config.toml
n_layer = 9
d_model = 160
n_experts = 16
experts_per_token = 1
d_expert = 256
d_shared_expert = 0
activation = "swiglu"
moe_layers = [0, 1, 2, 3, 4, 5, 6, 7, 8]
router_score = "sigmoid"
normalize_top_k = false
routed_scale = 1.0
balance_loss = 0.00155
balance_bias = true
router_noise = 0.1
scale_expert_input = true
init_std_router = 0.0239
lr_router = 0.0008
n_head = 2
n_kv_head = 2
head_dim = 64
vocab_size = 7829
norm = "rmsnorm"
norm_place = "pre"
norm_eps = 1e-05
positions = "rope"
rope_base = 10000.0
rope_fraction = 1.0
qk_norm = false
attn_scale = 0.125
tie_embeddings = false
parallel_block = false
extras = ["capped logits"]
init = "uniform"
init_std_qkv = 0.0276
init_std_o = 0.00726
init_std_up = 0.0276
init_std_down = 0.00514
optimizer = "soap_variant"
lr = 0.00466
beta1 = 0.95
beta2 = 0.95
weight_decay = 0.032
lr_head = 0.0103
warmup_steps = 200
schedule = "cos"
final_lr_fraction = 0.03
batch_tokens = 65536
seq_len = 1024
doc_mask = true
train_tokens = 450600000
steps = 6876
dataset = "wikipedia_en"
Below are experts of layer 6 (counted from 0) of a mixture-of-experts language model. Rows are named router (the router's row for the expert), gate (a neuron's input weights, with its number), up (a neuron's input weights, with its number) and show model dimensions 0-159. Each number is 50 + 15 x the weight over its row's rms, rounded and kept within 0 to 99.
After each expert's rows: a language model's description of what the expert responds to. This comes from a sample of Wikipedia text that the model never trained on.

# expert 14
router:46 61 50 77 54 57 27 68 62 46 70 33 22 72 50 71 52 25 76 50 82 62 45 43 99 50 60 18 31 67 36 51 62 29 67 73 40 68 49 41 52 71 47 44 69 57 47 53 45 60 76 63 46 55 60 58 37 55 35 55 58 60 56 26 61 59 35 51 61 37 51 55 41 28 42 38 56 59 48 63 41 72 46 56 64 44 49 50 50 52 49 42 43 63 56 42 45 37 11 38 57 53 61 56 40 73 54 33 54 55 45 66 44 57 76 65 27 55 72 64 61 73 55 33 37 62 59 47 44 68 29 36 43 39 62 49 30 71 29 54 78 37 21 35 36 59 37 50 50 37 29 22 23 47 60 69 50 51 36 56
gate2:63 43 68 74 62 71 31 36 59 41 64 34 53 65 50 63 24 65 56 42 37 80 52 71 41 65 27 40 56 62 68 70 88 26 43 57 71 61 45 34 54 77 54 56 51 82 45 46 24 68 63 37 33 60 50 35 43 42 62 24 58 46 43 39 70 62 73 56 46 75 59 50 60 21 41 68 71 48 62 68 65 42 61 47 61 71 37 41 65 26 28 77 69 74 52 40 57 44 50 53 27 45 22 51 38 44 54 42 37 61 61 60 59 52 25 81 60 44 30 44 51 53 35 64 63 77 54 49 71 54 48 34 19 62 74 44 38 46 40 52 49 45 52 40 45 43 52 65 53 65 48 39 43 42 44 92 28 59 59 37
up2:57 55 12 49 37 33 75 62 80 54 27 53 69 44 42 50 45 35 34 70 74 62 74 60 51 55 47 62 25 44 43 56 65 36 43 46 18 24 43 31 42 50 25 61 45 70 60 43 56 61 50 40 59 37 47 31 21 48 57 20 62 45 43 46 70 39 67 51 48 87 60 29 33 42 50 71 60 34 69 37 44 50 41 50 50 42 60 76 54 82 67 63 85 60 63 38 40 41 57 55 63 32 44 38 58 30 63 59 65 45 53 66 06 55 43 55 53 24 59 40 38 61 48 50 42 57 49 56 63 56 41 21 51 50 38 34 61 57 65 34 31 33 50 56 59 69 38 51 43 91 36 62 33 63 75 63 38 51 71 41
gate3:60 32 66 18 31 19 07 70 41 44 43 44 65 52 54 42 47 35 49 60 64 67 50 55 51 66 39 32 69 70 84 50 47 39 38 49 43 43 54 73 67 37 46 41 20 38 61 61 38 42 72 30 46 54 56 27 43 51 80 54 37 70 44 52 42 64 51 45 49 40 71 35 36 59 54 64 52 49 38 31 57 67 41 89 59 45 46 25 57 75 52 87 57 49 56 55 31 31 48 62 36 43 53 47 51 54 51 23 22 54 45 65 51 55 49 29 21 34 69 39 37 08 57 44 48 42 47 62 44 28 44 42 49 79 25 38 56 55 61 34 61 53 56 46 34 42 66 50 64 92 45 37 45 58 40 68 47 51 53 26
up3:40 73 44 78 50 18 59 25 40 69 41 63 50 36 33 59 34 51 35 45 54 35 50 53 56 62 48 57 41 32 52 45 57 77 32 64 61 67 35 37 38 54 58 03 69 48 50 54 50 33 58 80 31 55 53 40 77 34 52 74 86 37 74 50 72 45 68 39 65 60 40 61 61 45 63 45 49 40 53 33 60 45 62 52 39 33 51 58 46 79 66 60 23 74 69 21 81 61 40 31 62 72 36 54 44 64 29 50 90 37 61 46 52 32 58 50 62 84 41 46 65 75 44 16 48 54 54 60 30 50 37 58 37 54 64 60 49 46 38 65 51 46 59 32 49 68 57 47 65 29 50 48 57 37 44 41 51 55 63 76
It responds to: Name and prefix pieces. Prefixes and word pieces inside proper names of awards, organizations, products and places, such as Pro, Civil, Rec-re-ation, Nintend-o.

# expert 10
router:35 48 55 46 49 40 52 53 67 52 65 22 39 55 32 80 30 41 73 42 49 68 44 48 55 43 54 69 22 50 50 94 61 67 62 43 36 41 53 39 43 69 36 69 58 34 61 42 18 75 71 54 49 48 67 65 24 49 29 45 53 23 41 34 48 48 50 56 65 59 56 75 27 43 50 25 41 44 68 44 35 57 34 64 42 18 56 20 38 41 63 60 25 56 56 52 63 55 33 42 76 71 62 61 59 48 52 37 53 46 28 46 42 73 58 66 30 38 60 71 30 35 48 17 53 51 44 46 42 58 52 65 41 62 68 64 07 46 55 45 73 55 43 35 54 46 75 48 41 33 42 35 18 52 39 51 44 67 21 66
gate2:65 54 26 69 33 63 51 18 50 60 08 60 73 29 43 36 25 23 61 31 70 51 52 49 64 31 61 72 54 24 47 59 76 68 48 76 40 50 45 38 37 68 52 31 58 41 49 66 52 37 53 31 20 48 31 56 57 49 29 44 41 36 25 56 55 41 34 59 79 30 38 39 09 38 39 41 44 73 54 35 50 66 51 46 64 24 54 44 49 48 58 67 34 40 45 67 76 54 31 77 66 62 45 28 50 44 44 48 47 81 47 46 48 60 56 53 57 65 56 64 42 42 65 59 60 26 63 40 61 63 57 58 61 41 41 43 51 45 61 54 42 57 37 55 61 44 68 15 51 63 21 69 47 44 62 35 18 50 49 23
up2:34 30 46 74 56 50 20 52 39 44 67 22 37 54 57 71 54 56 58 55 36 61 45 34 53 71 72 46 43 55 59 64 40 50 64 65 63 64 75 34 74 30 74 43 42 40 44 74 45 73 59 61 78 40 71 55 73 54 35 44 76 48 65 32 56 44 30 23 25 50 71 29 57 53 52 54 70 42 52 32 21 33 60 47 57 84 42 29 64 45 68 54 46 58 34 46 48 60 62 38 68 28 28 33 54 39 48 46 58 41 41 56 49 51 47 62 19 56 26 55 34 42 58 56 60 60 37 47 17 66 46 33 27 50 72 29 71 48 67 42 57 61 60 49 63 74 16 48 29 44 52 45 80 42 13 48 43 35 50 48
gate3:36 34 44 49 64 40 54 56 86 35 44 42 31 60 42 47 49 49 42 27 65 77 69 37 86 48 42 63 59 38 72 53 50 58 34 56 62 90 74 43 65 52 48 53 63 23 24 50 37 72 55 42 76 46 46 63 21 57 25 52 54 67 57 48 36 37 80 57 66 58 51 26 52 49 57 50 40 76 47 42 61 56 28 73 37 48 57 48 38 31 42 58 71 44 38 55 34 43 30 44 51 66 51 69 54 32 99 55 40 52 55 35 34 32 46 51 55 28 68 41 35 39 31 44 82 65 54 70 54 65 22 58 45 40 36 49 62 39 60 66 31 31 44 36 51 20 70 58 55 41 77 62 36 49 34 50 42 27 50 51
up3:58 15 79 61 73 51 83 53 53 57 49 34 45 40 56 31 35 44 52 62 57 48 45 24 80 55 46 41 64 45 48 54 42 43 36 60 52 48 65 78 74 19 51 49 33 18 57 72 38 73 63 65 42 66 67 68 30 68 66 42 66 60 63 39 49 70 37 46 43 32 65 61 44 47 64 41 68 48 60 55 74 46 16 58 35 63 34 47 68 32 34 55 69 61 48 65 44 49 47 74 20 74 43 39 73 46 72 32 51 56 62 22 26 46 35 49 49 63 58 43 44 61 31 48 50 58 45 29 70 63 31 38 33 46 32 38 30 44 51 87 27 44 69 53 31 68 62 71 52 62 52 37 55 74 43 39 56 53 64 38
It responds to: Mid-word verb stems. Middle word pieces of ordinary English words after a first consonant piece, usually verb stems before -ed or -ing, e.g. cr-amp-ed, coll-ap-se.

# expert 13
router:18 57 61 27 43 53 26 62 71 46 35 29 35 62 44 68 18 44 83 59 71 66 70 58 53 63 47 50 32 73 27 46 79 55 78 57 36 50 55 17 43 51 46 57 74 43 64 52 50 35 33 46 44 54 45 56 43 42 29 46 55 27 65 49 46 58 42 41 61 50 63 39 66 36 41 33 19 23 41 47 55 58 32 58 61 36 49 42 45 53 38 64 47 65 61 40 32 69 39 35 58 74 43 80 38 81 82 47 57 32 36 50 59 69 86 69 45 74 58 56 38 54 36 55 61 31 54 52 45 54 43 39 71 59 52 59 45 69 46 51 52 59 20 44 53 65 73 23 56 43 60 22 62 21 60 46 39 79 47 49
gate3:40 44 70 30 38 26 61 45 72 25 56 66 49 63 55 51 53 25 45 48 13 52 53 70 51 54 45 45 66 69 38 32 10 41 31 32 63 33 17 55 57 54 61 44 26 35 25 49 44 65 30 51 43 23 53 50 63 50 37 58 42 29 60 41 64 50 61 39 63 32 62 43 25 42 48 21 46 49 52 36 57 45 61 68 45 60 36 33 41 43 23 61 37 68 56 57 92 58 43 34 50 44 51 53 58 59 66 53 55 67 34 43 31 69 48 51 71 72 42 46 21 58 35 59 52 61 56 63 49 65 48 30 46 38 20 58 58 59 80 58 58 61 49 31 62 52 48 27 46 40 64 55 49 48 48 86 64 97 24 50
up3:33 61 51 59 53 76 54 60 55 88 53 19 58 59 70 39 37 54 55 58 48 34 39 44 45 55 73 42 54 40 88 44 56 30 38 57 28 43 60 68 45 60 58 54 51 66 53 55 29 46 30 55 66 57 20 46 51 59 53 50 21 56 55 58 58 70 70 55 44 42 36 77 50 39 72 66 20 49 51 47 48 59 40 40 68 47 11 51 64 49 50 40 40 47 81 49 53 32 82 64 46 69 19 45 74 60 36 42 67 46 73 45 54 38 35 55 30 52 49 33 43 26 14 49 57 30 45 32 82 39 31 64 46 66 44 43 25 47 56 49 42 49 27 63 24 67 59 57 75 38 62 57 59 35 33 20 59 37 65 57
gate4:58 28 36 37 52 54 58 54 46 36 68 60 36 71 24 77 38 61 63 44 00 55 51 54 45 73 40 29 37 51 49 25 53 67 72 35 27 53 69 45 07 41 47 52 75 49 59 46 77 59 38 47 56 50 43 65 56 42 53 59 80 53 60 61 49 44 31 25 25 52 59 60 49 66 43 50 26 50 69 43 67 42 31 49 62 67 53 14 45 55 61 42 33 13 40 62 36 45 49 46 56 15 51 52 46 58 56 47 33 40 36 29 58 57 49 53 51 16 38 47 64 68 57 36 41 38 26 17 46 38 40 73 54 18 39 35 51 67 60 49 48 31 68 45 64 67 39 50 57 36 70 55 57 46 59 59 50 52 29 60
up4:60 42 32 32 74 39 65 62 79 55 60 56 60 65 42 68 59 63 33 33 44 74 45 44 63 68 49 73 57 43 43 60 43 58 37 52 54 71 53 79 71 61 77 35 31 74 54 76 51 16 46 57 22 40 44 40 53 50 56 23 31 29 44 64 39 64 40 56 68 42 77 36 21 41 71 57 56 71 60 40 44 25 66 21 61 42 23 49 45 55 24 52 68 49 40 46 82 53 28 38 43 36 72 51 31 59 68 47 45 77 47 41 43 50 65 57 48 57 61 62 46 45 59 45 32 99 65 40 42 44 48 64 42 64 68 38 56 56 80 47 43 71 53 56 44 53 65 39 41 46 32 46 59 68 44 47 30 37 24 32
It responds to: Prepositions after nouns and verbs. Prepositions such as of, in, for, with, during, after, following a noun or verb and before a noun phrase, e.g. "source of", "median income of".

# expert 1
router:36 62 77 53 33 39 41 62 54 71 52 38 30 45 40 56 48 63 78 41 59 61 67 40 56 49 54 54 29 71 34 67 67 39 68 55 57 53 75 31 31 51 34 63 61 36 50 28 64 43 60 49 51 33 57 53 27 46 29 62 54 53 35 62 46 66 54 53 43 44 56 39 44 24 35 31 36 58 46 39 36 54 36 88 36 61 25 68 26 62 66 67 46 56 54 59 51 50 55 32 74 30 68 63 61 56 72 36 51 47 62 46 80 71 67 80 34 61 47 83 51 58 57 17 67 57 68 13 55 65 56 32 52 50 70 73 48 54 35 40 43 61 44 71 69 59 39 15 75 73 58 40 23 34 68 47 30 60 60 55
gate4:54 52 37 81 37 29 44 38 57 29 45 50 24 42 62 28 32 32 51 42 45 51 24 51 26 53 63 43 62 59 41 53 43 64 63 60 49 67 53 50 61 44 50 46 45 41 37 67 27 54 67 63 64 59 81 22 58 51 38 63 43 56 30 52 77 34 44 37 30 38 44 45 53 16 27 42 71 55 31 45 62 75 38 52 58 50 68 45 55 45 58 95 23 64 50 81 69 37 35 13 51 75 49 45 54 52 46 07 44 54 47 32 28 58 50 48 43 27 62 32 64 71 56 84 51 49 40 36 42 61 42 34 48 40 31 60 41 77 44 64 25 62 65 65 36 26 55 42 54 61 37 41 44 61 45 42 63 66 53 30
up4:66 51 58 46 55 53 32 59 58 23 80 56 41 40 40 51 32 36 49 56 60 31 40 54 61 27 52 42 31 27 67 52 40 49 34 42 27 49 47 42 62 65 65 24 33 53 36 64 32 61 62 76 81 77 74 73 23 51 48 72 35 38 24 36 53 50 46 50 36 45 38 40 65 35 54 22 61 50 53 44 39 37 43 59 27 50 41 63 74 34 40 89 52 60 72 40 45 28 82 44 62 54 49 45 42 41 37 47 52 42 63 60 55 65 33 33 48 41 34 86 72 64 53 68 51 53 27 43 35 43 58 40 60 57 36 48 42 79 64 77 40 35 66 56 87 27 63 64 78 60 46 61 50 59 17 41 58 55 39 60
gate5:41 35 33 57 53 28 55 70 57 59 28 57 45 48 68 61 78 33 42 74 53 87 77 39 28 35 34 42 33 44 44 31 36 57 79 57 74 51 75 52 64 54 40 65 53 56 57 56 37 30 66 12 51 52 37 54 46 52 45 46 49 74 29 35 58 59 40 58 50 24 51 51 55 54 60 78 34 40 32 54 34 34 45 38 37 54 42 64 62 44 41 43 62 65 49 65 51 51 42 61 68 58 32 64 43 60 53 31 56 31 59 51 44 41 56 33 35 22 95 36 51 72 32 64 52 21 26 47 64 59 74 49 41 76 49 78 24 78 55 25 72 48 54 47 49 27 37 31 41 65 56 41 57 51 40 28 35 66 55 67
up5:36 51 65 48 54 38 63 65 65 56 60 48 49 55 49 58 75 44 51 86 46 58 50 52 21 34 21 55 15 37 41 41 30 61 42 51 72 80 57 73 47 40 41 73 68 67 75 32 63 46 56 29 41 76 68 31 46 63 29 39 63 57 37 23 55 33 56 52 41 43 61 74 55 46 38 89 35 57 31 55 49 30 34 44 29 65 53 75 66 40 38 52 47 65 37 50 66 53 54 57 67 66 66 67 51 52 60 45 37 44 65 66 51 37 40 37 78 51 71 68 50 47 43 42 14 33 57 55 52 45 33 52 44 78 52 65 55 61 49 09 51 79 61 51 35 23 52 46 59 43 63 35 72 30 54 42 60 72 67 64
It responds to: Sentence ends, section breaks. Sentence-final periods, closing ")." and '".', line breaks after paragraphs, and == heading markers, e.g. "United States.", "(IDEA).", "====".

# expert 3
router:39 61 76 57 61 52 36 83 66 53 53 14 42 54 36 60 11 66 64 49 35 53 51 33 69 42 55 38 09 78 46 51 60 43 56 53 29 61 36 30 42 56 40 48 67 45 35 42 43 36 64 59 44 38 46 60 40 72 34 43 45 30 57 54 14 52 61 66 45 41 62 42 51 45 22 37 38 66 70 55 41 48 49 43 31 46 41 30 62 54 30 66 20 63 68 45 34 49 50 49 54 57 75 55 45 46 88 19 39 33 36 72 68 69 74 70 24 70 64 52 54 65 62 60 65 19 73 40 65 55 64 33 48 59 40 48 54 51 36 41 40 40 46 39 53 43 35 24 52 55 32 23 33 54 59 59 25 69 43 51
gate2:55 55 53 62 46 23 63 32 40 78 65 40 71 62 48 51 31 60 40 34 49 46 23 53 64 28 66 50 22 66 48 24 50 56 55 55 43 70 57 42 30 39 36 35 40 37 30 46 33 44 48 89 59 73 28 45 66 68 42 47 54 44 63 39 48 55 48 73 17 42 19 59 67 76 34 51 88 52 66 66 32 54 64 62 57 52 53 48 58 55 35 27 58 48 48 47 79 72 57 25 51 53 56 63 29 55 43 46 50 45 81 60 42 58 37 57 33 62 31 39 17 50 59 29 50 70 65 38 66 69 93 53 26 60 51 35 40 47 52 29 38 49 74 51 67 36 34 50 53 42 71 52 50 58 47 56 77 31 45 58
up2:06 11 42 32 29 56 38 22 35 41 58 27 39 41 28 45 52 33 73 12 43 49 21 42 59 48 46 42 72 49 55 34 47 70 74 78 51 52 61 40 67 50 44 40 38 49 45 47 33 21 52 67 74 31 52 65 40 46 31 39 11 48 65 54 64 43 48 48 30 43 60 32 60 54 37 45 30 68 57 84 50 41 55 37 45 38 55 82 41 43 63 47 49 61 59 23 50 62 60 31 57 57 40 49 47 41 28 39 57 41 42 86 24 51 38 61 52 72 59 47 32 29 60 53 54 46 31 36 60 39 51 61 64 40 48 41 51 55 39 70 56 52 47 27 65 45 61 67 24 69 51 51 46 40 75 38 71 49 41 69
gate3:23 48 58 50 63 37 22 82 39 48 20 44 34 37 27 46 48 45 75 77 38 62 37 51 10 28 63 29 42 32 43 51 37 47 63 51 99 50 59 30 62 30 55 31 35 65 68 41 50 44 56 41 30 51 59 60 63 29 46 74 65 56 60 48 41 69 56 37 43 63 56 59 47 52 68 48 45 59 34 50 57 35 42 51 71 58 35 26 59 51 33 72 65 57 66 78 69 46 42 47 59 45 41 70 57 46 63 40 57 69 45 41 71 34 44 54 28 74 46 59 56 45 35 64 72 44 63 62 59 52 26 53 52 40 27 47 53 36 63 69 30 34 38 55 60 38 72 55 44 71 48 22 49 56 68 51 52 85 57 34
up3:69 46 67 69 40 33 55 21 34 48 99 63 65 61 68 51 52 28 43 49 61 31 47 50 64 45 12 63 17 30 45 32 53 35 58 48 52 52 57 41 73 54 69 45 77 31 52 49 49 58 61 51 61 26 50 53 68 58 59 40 50 43 47 56 56 50 40 48 39 66 54 64 40 35 55 58 39 56 55 49 50 59 65 32 54 72 37 30 51 68 66 48 53 40 29 35 38 50 45 69 58 54 52 32 58 32 77 52 50 24 60 19 29 64 56 55 48 61 34 44 30 32 29 33 32 35 80 26 32 53 38 65 63 58 50 72 85 65 30 37 84 46 42 54 49 22 29 60 72 40 59 65 50 78 44 56 35 46 74 47
It responds to: List and table delimiters. Line-initial hyphens of bullet lists, colons after infobox field names, and pipe separators in tables, e.g. "- Position:", "| Prize |".

# expert 12
router:50 63 72 41 40 45 27 73 56 57 42 19 52 79 28 49 50 31 80 40 42 53 67 54 54 39 49 42 23 55 48 46 59 61 27 64 44 71 55 32 43 75 57 70 76 53 67 33 64 41 43 31 35 53 44 48 28 54 37 56 62 32 61 43 33 65 23 68 44 40 43 66 44 26 36 31 39 32 39 37 53 59 34 63 59 57 51 24 63 68 47 83 32 63 49 35 30 66 35 36 49 41 33 34 65 65 50 41 29 54 45 66 51 62 50 88 39 51 77 51 42 80 31 43 78 44 84 27 77 70 53 48 47 46 60 62 33 67 57 50 67 45 48 45 29 48 51 25 38 21 68 28 52 49 41 40 43 63 41 49
gate2:65 53 39 65 81 66 37 64 46 48 61 43 50 60 39 47 57 31 52 64 68 53 40 62 58 47 62 29 64 47 51 38 71 32 26 37 45 36 59 74 57 50 47 61 30 72 25 48 65 45 26 75 46 88 64 51 81 21 31 47 51 35 28 44 37 43 62 56 49 50 71 53 35 60 22 59 28 54 55 56 45 36 68 42 57 68 47 55 43 66 83 32 19 62 64 35 44 63 58 20 55 51 45 37 78 93 44 42 39 44 65 23 36 77 50 61 66 65 51 65 54 37 70 46 56 60 60 59 81 52 72 50 60 50 63 53 56 67 46 30 59 30 26 51 75 37 41 55 41 44 54 33 48 70 40 46 69 60 35 66
up2:24 50 75 73 49 47 49 56 53 56 14 20 52 38 50 59 47 60 39 53 60 56 58 57 53 31 91 68 16 43 36 50 66 48 59 52 64 48 19 44 46 34 76 42 49 61 55 58 45 43 32 47 58 55 62 35 46 38 30 45 45 76 60 49 66 21 83 36 56 22 48 51 48 69 52 39 80 47 75 39 56 51 45 72 23 42 34 55 50 46 60 48 56 82 23 58 63 53 53 90 94 41 59 72 41 33 45 58 51 59 43 50 77 38 35 34 35 46 44 37 50 55 56 37 58 34 67 34 32 71 31 66 51 48 36 70 40 42 58 61 50 52 62 48 50 40 45 68 44 43 44 37 43 32 52 58 20 56 76 31
gate3:39 51 65 41 44 37 49 55 45 62 38 43 32 69 64 34 32 34 42 26 49 68 35 23 57 61 71 60 48 68 46 59 76 41 81 66 63 27 44 73 68 51 48 33 73 37 55 61 65 45 80 52 44 66 61 55 62 36 42 77 47 60 50 00 66 63 36 48 73 58 42 45 67 57 38 58 37 66 57 32 36 42 68 65 55 65 38 52 64 32 52 31 48 27 49 58 38 32 44 65 15 24 72 45 69 51 34 28 33 41 41 74 29 52 50 56 34 47 83 33 45 38 51 62 51 62 72 37 67 53 54 67 49 49 60 32 29 46 65 65 58 56 35 33 66 54 42 48 49 37 47 19 62 41 33 57 32 52 61 22
up3:45 40 26 50 39 63 34 32 55 39 56 43 35 55 36 19 40 69 37 35 81 56 38 47 52 62 62 42 62 53 16 32 64 83 28 65 54 60 54 29 61 32 48 62 79 53 49 63 44 43 69 17 66 69 60 60 47 33 76 33 48 57 80 46 57 44 64 58 41 48 61 60 44 47 62 54 60 42 50 52 51 38 38 29 65 51 32 69 46 37 70 50 63 41 60 44 53 72 22 52 63 39 46 37 73 35 68 39 25 41 55 23 40 42 75 75 48 61 45 47 58 37 32 41 90 46 41 61 27 58 37 43 86 48 70 40 09 63 23 59 66 48 64 79 59 64 39 46 53 55 59 35 48 48 68 52 36 45 47 47
It responds to: Determiners and modifiers. Articles, possessives and other determiners after prepositions, mostly the, also his, their, its, this, two, and similar adjectives.

# expert 0
router:41 60 47 70 50 42 43 77 53 35 46 34 51 59 52 41 28 50 78 44 44 52 75 71 68 39 45 22 57 74 60 85 70 62 65 78 59 37 78 40 42 54 16 46 24 51 46 38 36 82 51 83 31 37 66 53 43 13 32 39 57 37 31 63 50 33 69 59 49 55 49 52 58 48 26 23 42 43 61 34 56 44 15 69 51 37 45 47 64 44 33 49 43 68 47 54 41 77 34 08 46 73 66 77 34 62 54 47 54 48 23 70 37 63 67 64 28 71 61 60 56 51 53 47 48 28 75 59 54 57 62 30 63 48 54 41 40 56 53 51 56 59 41 54 48 44 42 51 45 52 38 46 33 34 41 39 53 54 49 79
gate2:45 35 66 47 49 52 44 73 38 32 43 56 53 67 23 43 30 71 60 61 56 65 69 34 62 44 29 53 68 51 54 46 40 57 61 41 56 62 55 51 25 60 54 47 48 32 68 50 65 62 59 61 67 11 84 68 41 22 35 29 61 45 36 54 54 27 33 72 70 41 54 42 48 39 42 50 66 49 51 62 57 58 30 68 54 38 57 66 47 71 48 46 45 37 48 42 39 65 61 75 82 65 57 45 44 57 63 52 46 43 53 32 76 30 53 49 76 35 51 38 53 69 64 56 40 38 55 75 49 17 35 48 99 44 61 17 37 42 45 33 53 44 55 29 53 31 51 66 31 65 54 64 16 82 61 56 67 84 43 61
up2:72 46 36 28 80 52 29 49 57 61 95 58 40 63 71 48 60 56 35 38 51 50 37 60 55 64 55 70 56 33 69 29 43 07 23 28 78 41 32 39 57 40 69 42 58 55 48 46 29 61 09 50 47 51 48 62 63 47 66 45 55 68 64 61 48 51 69 20 41 52 60 63 24 83 54 44 37 46 43 31 52 46 51 49 43 58 54 34 69 39 46 38 42 52 72 54 42 56 68 47 26 58 39 28 41 52 39 57 75 50 46 64 75 56 54 29 06 48 58 42 48 47 26 58 50 35 49 51 39 87 53 36 54 21 43 55 54 52 42 74 31 57 37 69 45 74 45 55 60 50 58 39 75 59 36 33 51 35 67 59
gate3:63 60 23 60 52 58 28 56 61 74 38 35 31 37 40 61 68 56 69 31 69 46 50 53 53 45 46 59 47 58 44 29 51 48 63 29 41 66 66 51 13 41 32 24 53 40 56 49 55 35 54 59 36 53 54 44 63 66 70 30 71 51 52 31 13 53 33 42 42 52 46 52 21 47 48 50 35 62 68 51 44 23 72 43 56 51 46 32 44 37 71 68 44 39 48 45 29 32 42 45 63 51 59 36 31 73 47 78 05 18 79 49 30 65 48 50 34 47 69 77 79 64 46 52 33 39 27 31 59 21 53 77 28 43 34 77 33 52 65 64 54 41 69 54 46 45 44 59 40 71 50 54 46 55 49 32 75 60 33 56
up3:53 77 61 48 32 31 69 59 58 64 72 48 41 55 65 74 40 38 35 57 53 69 57 36 52 49 76 54 32 54 49 47 34 52 47 62 42 33 61 39 31 47 47 27 54 44 51 31 55 59 37 12 64 64 52 36 53 32 52 37 64 06 53 76 47 26 51 43 48 66 59 37 68 53 51 38 48 48 68 73 70 29 69 53 52 36 52 54 48 18 61 81 34 62 48 38 22 76 56 52 14 28 60 43 55 25 56 58 44 44 41 53 49 49 43 55 49 57 56 15 47 47 48 69 50 41 18 43 59 17 46 16 57 46 18 29 44 63 38 62 26 57 56 47 37 69 57 45 67 43 49 48 40 48 50 31 56 41 64 89
It responds to: Personal first names. Given names and their word pieces in name lists and tables, often after a pipe or dash, such as Robert, Aleksandr, Martina.

# expert 15
router:44 63 80 38 20 52 20 72 50 47 47 28 56 56 35 65 44 45 63 33 47 45 68 47 71 42 32 64 28 54 37 75 87 38 86 45 32 65 68 33 38 57 40 63 59 34 47 42 45 51 33 47 35 34 54 37 61 36 50 62 73 43 63 56 23 71 58 53 64 37 64 67 59 29 20 32 34 30 33 28 46 49 31 78 38 51 35 60 62 59 63 82 33 67 60 46 44 63 55 41 51 55 53 60 72 55 80 42 37 33 52 58 30 61 55 72 51 49 43 57 51 70 37 33 49 42 67 35 61 41 42 19 57 48 54 72 56 47 64 26 37 41 42 60 70 67 66 43 46 48 53 14 28 37 72 50 34 57 45 66
gate4:42 34 49 72 73 35 45 56 45 38 28 43 66 81 47 43 49 68 46 70 41 29 82 42 36 33 44 29 46 69 40 49 26 38 51 71 44 55 44 48 30 38 40 39 37 25 81 40 42 63 45 24 32 48 44 57 30 13 49 56 57 60 77 57 27 51 81 43 61 62 63 71 63 50 68 44 23 60 69 34 63 52 48 37 33 70 44 68 56 61 50 39 58 57 61 65 27 22 44 34 56 76 56 95 58 53 34 30 47 62 66 29 45 73 71 55 46 54 50 51 69 59 73 68 58 54 38 73 28 59 70 30 60 45 40 46 38 39 42 49 37 53 42 64 31 48 56 55 37 63 65 41 26 70 44 58 34 57 52 62
up4:49 39 49 38 38 44 52 55 57 54 34 60 32 51 22 54 45 46 53 38 53 46 40 75 63 82 35 39 34 47 77 53 81 76 12 42 27 50 25 62 47 27 27 43 49 37 35 38 57 52 74 52 82 45 35 93 38 65 53 77 32 14 53 43 60 41 54 49 72 59 50 33 61 41 58 41 44 61 42 47 56 44 66 24 34 53 26 30 57 43 45 46 37 57 72 32 42 42 52 25 77 41 45 42 52 32 48 53 45 35 53 44 44 28 58 70 40 69 84 37 35 64 63 55 56 58 64 42 28 45 37 78 42 38 63 49 53 74 33 53 81 40 55 41 50 48 57 63 54 48 40 41 11 33 31 44 60 58 41 47
gate5:48 65 27 46 50 65 50 60 46 56 68 73 91 64 62 55 38 69 46 35 50 70 43 39 61 66 61 52 33 49 47 52 57 52 50 63 54 25 59 28 60 71 44 55 39 45 43 57 62 52 45 23 46 35 20 42 69 53 87 79 51 38 66 57 46 53 38 39 38 55 40 37 19 58 59 46 48 65 49 26 14 74 57 41 52 63 62 50 41 51 33 31 67 35 56 66 40 41 32 61 47 38 44 77 59 76 82 76 48 56 73 89 21 65 58 41 25 42 42 60 54 41 42 30 28 80 37 57 60 46 70 47 50 16 34 56 72 26 45 49 43 60 65 57 79 50 66 51 67 51 50 66 52 60 48 66 50 50 44 54
up5:48 60 36 60 60 38 79 32 44 53 40 62 03 55 43 51 42 69 32 59 26 22 39 76 32 43 58 64 67 24 54 43 28 31 31 46 53 44 48 86 53 12 55 43 53 61 50 47 48 36 37 42 53 55 68 44 45 50 34 38 37 50 60 49 81 56 33 51 59 58 61 69 66 52 64 39 45 33 63 27 68 46 42 46 55 51 40 26 43 28 38 62 59 42 51 43 61 47 71 53 67 67 66 59 45 44 41 33 70 33 33 60 19 63 28 48 62 84 63 54 37 54 80 73 73 48 55 33 27 61 32 39 50 52 44 24 39 56 45 56 60 65 42 52 21 22 50 55 47 44 42 48 50 64 48 58 83 31 58 15
It responds to: Clause-joining commas, conjunctions. Commas ending clauses, often after numbers or years, and connectives like and, which, but, who, that, e.g. "50 reviews, and", "in 2022, succeeding".